config.toml
n_layer = 8
d_model = 384
n_experts = 48
experts_per_token = 1
d_expert = 864
d_shared_expert = 0
activation = "squared_relu"
moe_layers = [1, 2, 3, 4, 5, 6, 7]
router_score = "softmax"
normalize_top_k = false
routed_scale = 1.0
balance_loss = 0.00766
balance_bias = false
router_z_loss = 0.001
init_std_router = 0.0128
lr_router = 0.0013
n_head = 3
n_kv_head = 3
head_dim = 128
vocab_size = 16384
norm = "layernorm"
norm_place = "pre"
norm_eps = 1e-06
positions = "rope"
rope_base = 10000.0
rope_fraction = 0.5
qk_norm = true
attn_scale = 0.0884
tie_embeddings = false
parallel_block = true
init = "uniform"
init_std_qkv = 0.0248
init_std_o = 0.0
init_std_up = 0.0248
init_std_down = 0.0
optimizer = "adamw"
lr = 0.00132
beta1 = 0.95
beta2 = 0.98
weight_decay = 0.082
lr_head = 0.00702
grad_clip = 0.5
warmup_steps = 226
schedule = "cos"
final_lr_fraction = 0.03
batch_tokens = 262144
seq_len = 1024
doc_mask = true
train_tokens = 2752000000
steps = 10499
dataset = "wikipedia_en"
Below are experts of layer 4 (counted from 0) of a mixture-of-experts language model. Rows are named router (the router's row for the expert), up (a neuron's input weights, with its number) and show model dimensions 0-127. Each number is 500 + 40 x the weight over its row's rms, rounded and kept within 0 to 999. Numbers have three digits each.
Before each expert's rows: a language model's description of what the expert responds to. This comes from a sample of Wikipedia text that the model never trained on.

# expert 25
It responds to: Periods ending sentences, often fused with the last word piece or a closing bracket or quote: s., 198 8)., on., ".
router:476528557509542445541454505487519460479547522488523445521432561515496498462549436563510575487495572488455467515481426469488458454464475452485507509454499564443433473502509479456485445574523514491510542487552464544547501509444546565541564543408428535497439502459487522439515597496521536539525521540577476570496523482585516557541440551477385469515449466553531472475524504454487521515576
up0:467542553525543424559472494467548463523479529455480414509412455509492505478586455519515521452489560467501461511476426541464490475464464474510502462447509478472438505565463502429529486528531525497486508510545459557478473490498557510513511544448463497474481492520474518452511560452538508533513442555541466522528527502499520515502493450501454467500507474540525423460492529468498431505550

# expert 6
It responds to: Word pieces for materials, colours and shapes in nature and architecture descriptions, such as brown, brick, stone, oval, stained glass.
router:468528496561572474593474431482532494464495446496552486537465461477515561464506467530472500427537557506457517578520505535504508405498488435459543477530490609463445457510518518507520442550538512517519510559534442549534515442480552512520534562475528569538465475502523537451520510484474522694495492527589427597495529447514529491474478519508426502505490426527511445475545494457452544391533
up0:503490567433502465542439508541504494532469535490609523465518511470446452484477451486509555503569537513483536554456496496544428577528474484455533487546484475522556465487602508496461448555493458453409462584504506489405487481494520522499500483502555484546486531530573516469541598500434527463557501492564506463497491550484461536499455534529441471421496557507462520461540554487422524467538

# expert 13
It responds to: Line breaks closing infobox fields, headings, list items and table rows, e.g. after "- Trade name: …" or a title line "= Battle of Issers =".
router:424502544554519468546503442466522471490492531546536475535484518575556495494531455513426534489541493482444504568538465488535470437505466499433533474524547570491476473470548492534466492545536528466533507504556452538542489468500545521488525545489414512444489460487493511481539540462497528563562474512523471530488488422524483528493486519443372473486475482504541504486562526469489531444549
up0:518498458493503490557496494448589438477548551530557399512419551523476519435475554560451482437541526507431458485494517471544571490483438503410457458563445558414491497457527440504530526549521516510576512484514508492580519535526523542554494519478504565484509527543473452522568559464507522482527466493526522523515511539492474543484465433413460529508552485524501441552491510447532528565510

# expert 41
It responds to: Common adjectives such as good, short, high, serious, and word-initial pieces like s in sucked or sending, mostly after a, to, was.
router:425522518514580440528445460497505489493482521495574460545438465509528521470526498554459515470492514461473471505546491559446459480506518487400510463463507556477484486516519467466520509551529485499518528536573451509616466430491527525537567494444482525476468497511480508535496531527535588679513464524552504556459424463567517491473477504478350414489472495514479468492521489493508543435522
up0:533461545502545477487583503498484452508480429449506477460472463473476481471488516611546517432507513469510462492507460518526489440435456427494488446494473526477536458466508447531533480508483467421490489532501577524540541501496521523548483535468512553531535484548487469516485521469578492473472582569509450489517559529491462507464452518475497582493443422493517506508511473501459506502527

# expert 45
It responds to: Nouns in military and government names, often following United or Air: States, Kingdom, Army, Squadron, Regiment, Navy, Soviet, submarine.
router:398598508518500478564462473446471506529546569521567436529463495497486494483521489481429484404501500485479503542535514450515480455487478465426532433490536517486473533433499455479547435487520481508494489472502429546515448479498536540516554501538470574479494494519507548466560513502568533677504521545602476583463511495567502520487458513500366506504428449522493478519517563497478497441517
up0:485508555535445462441429503459485545548590453485506494479467476534539456484524537516465481498519519481510482506476480439567507449531526465545586470545490505453518601494509455509486470501485467476520582576481452497502486527525468598445470471471439507506441519418434575524497539416537523453518537492536457477559516503497468518515480462443487574461561455459493434420515522543492586509468

# expert 19
It responds to: Descriptive words in place and species entries, such as rural locality, traditional region, Least Concern, sq, United States.
router:451540520532563433561480445502540467512575517456540434522499489518494551459523476572502520460551518462470524543526465496576489466490500462457538510540458513443421477439502486563466473537548498483516526573494484556517543491452537507488474535503494505557470488490520499480563542494557507600519508550593512546505467455549481514476448522486399532461490475511537471515511506468425514476520
up0:510473592495562570479520528405482539538507490428488495459497454497466534569498376444466523466397490475498375502448513492494533550513555483445571503443508549505578561551498520475473542498482585488499533429521531512479504476458523508514482464355484514506502502532481534469499493514495478533510521515527497521515502487514499514507394530408470523525535511506461557448523423528437484470509

# expert 47
It responds to: Single letters or short clusters at the start of a word or after a prefix, such as F in Forfar, th, d in Withdrew.
router:467566526531580445519492478480537476461493506518531446512496491537565567501508454549470541455480537468433503571495427444522508464467446441459456458520474535484414492565522439481476475517471457533504521580541502547562457534459527597544488504444479506457506508541467484502470571484517586638551466556563487528411418484533509512418512512478405458469491501545503470468471510438482515488502
up0:524456482452443436571423500541499512473493480466480486480466512548560547491589534491455504503519511509475504497497469445454515494509466493420509515518545441504561464484477442516366486564555479522527542506548482493515524467492527453577509500447435512488491495535537481473544556465542532532499488403449512509451437564521572494480521441544477535419504484547511448510563498474457499586533

# expert 22
It responds to: Newline tokens, especially blank lines before section headings, tables and new paragraphs.
router:454508534501513444549440478433505463459487494495517454540456458538537510481526444525453531499534524459406469517521458483523480472523463488460520426493507566457475498487548463534501434557530541484523525524509438514555479446467505516489580560415455522475494467483477541468513545479535559586559455563537471525494466462482516547490490490486396492448481478524528463474517525500504565383532
up0:519587493506544563483558430491460443534526535466463456547503543465530425465466459571444542523510522524556455516457421504445507469517461508496467446528440437487528546471463507440533514511488522496547466538481540515482427526404530513513512501484439515541540509448556505556529481520501564443486480541576523469479430417545448468444494538488507575577424480512479517540475534514433509473477

# expert 37
It responds to: Word starts and middle pieces in French, Spanish and Latin text or names, such as inter in interim, vent in juventud, omm in hommes.
router:487529515516501498505465437424541480473517527486505444499467515487476527418536454501501512506523548496497519514507423495504444459467473480501504506498515562438480531485522502452518455526477529470547542484579521529548486442471551510535507537450488519452464507522470490528511513471542530637563524555472498575455507472532482495491486524397343521459442470523530508476531482498433538416494
up0:489489473478497500493522573481534392499442538459480504514539429447542531499552375545485497513436513488519435555465474499478545532470545529480570530489421503468492542459506487567513517496486499535455505510495535434450574470540491476476522541552506516516503445450566449464509525533573561554476498485483500507530509483487536464460509460564490450540516512524524478500454559465474458516587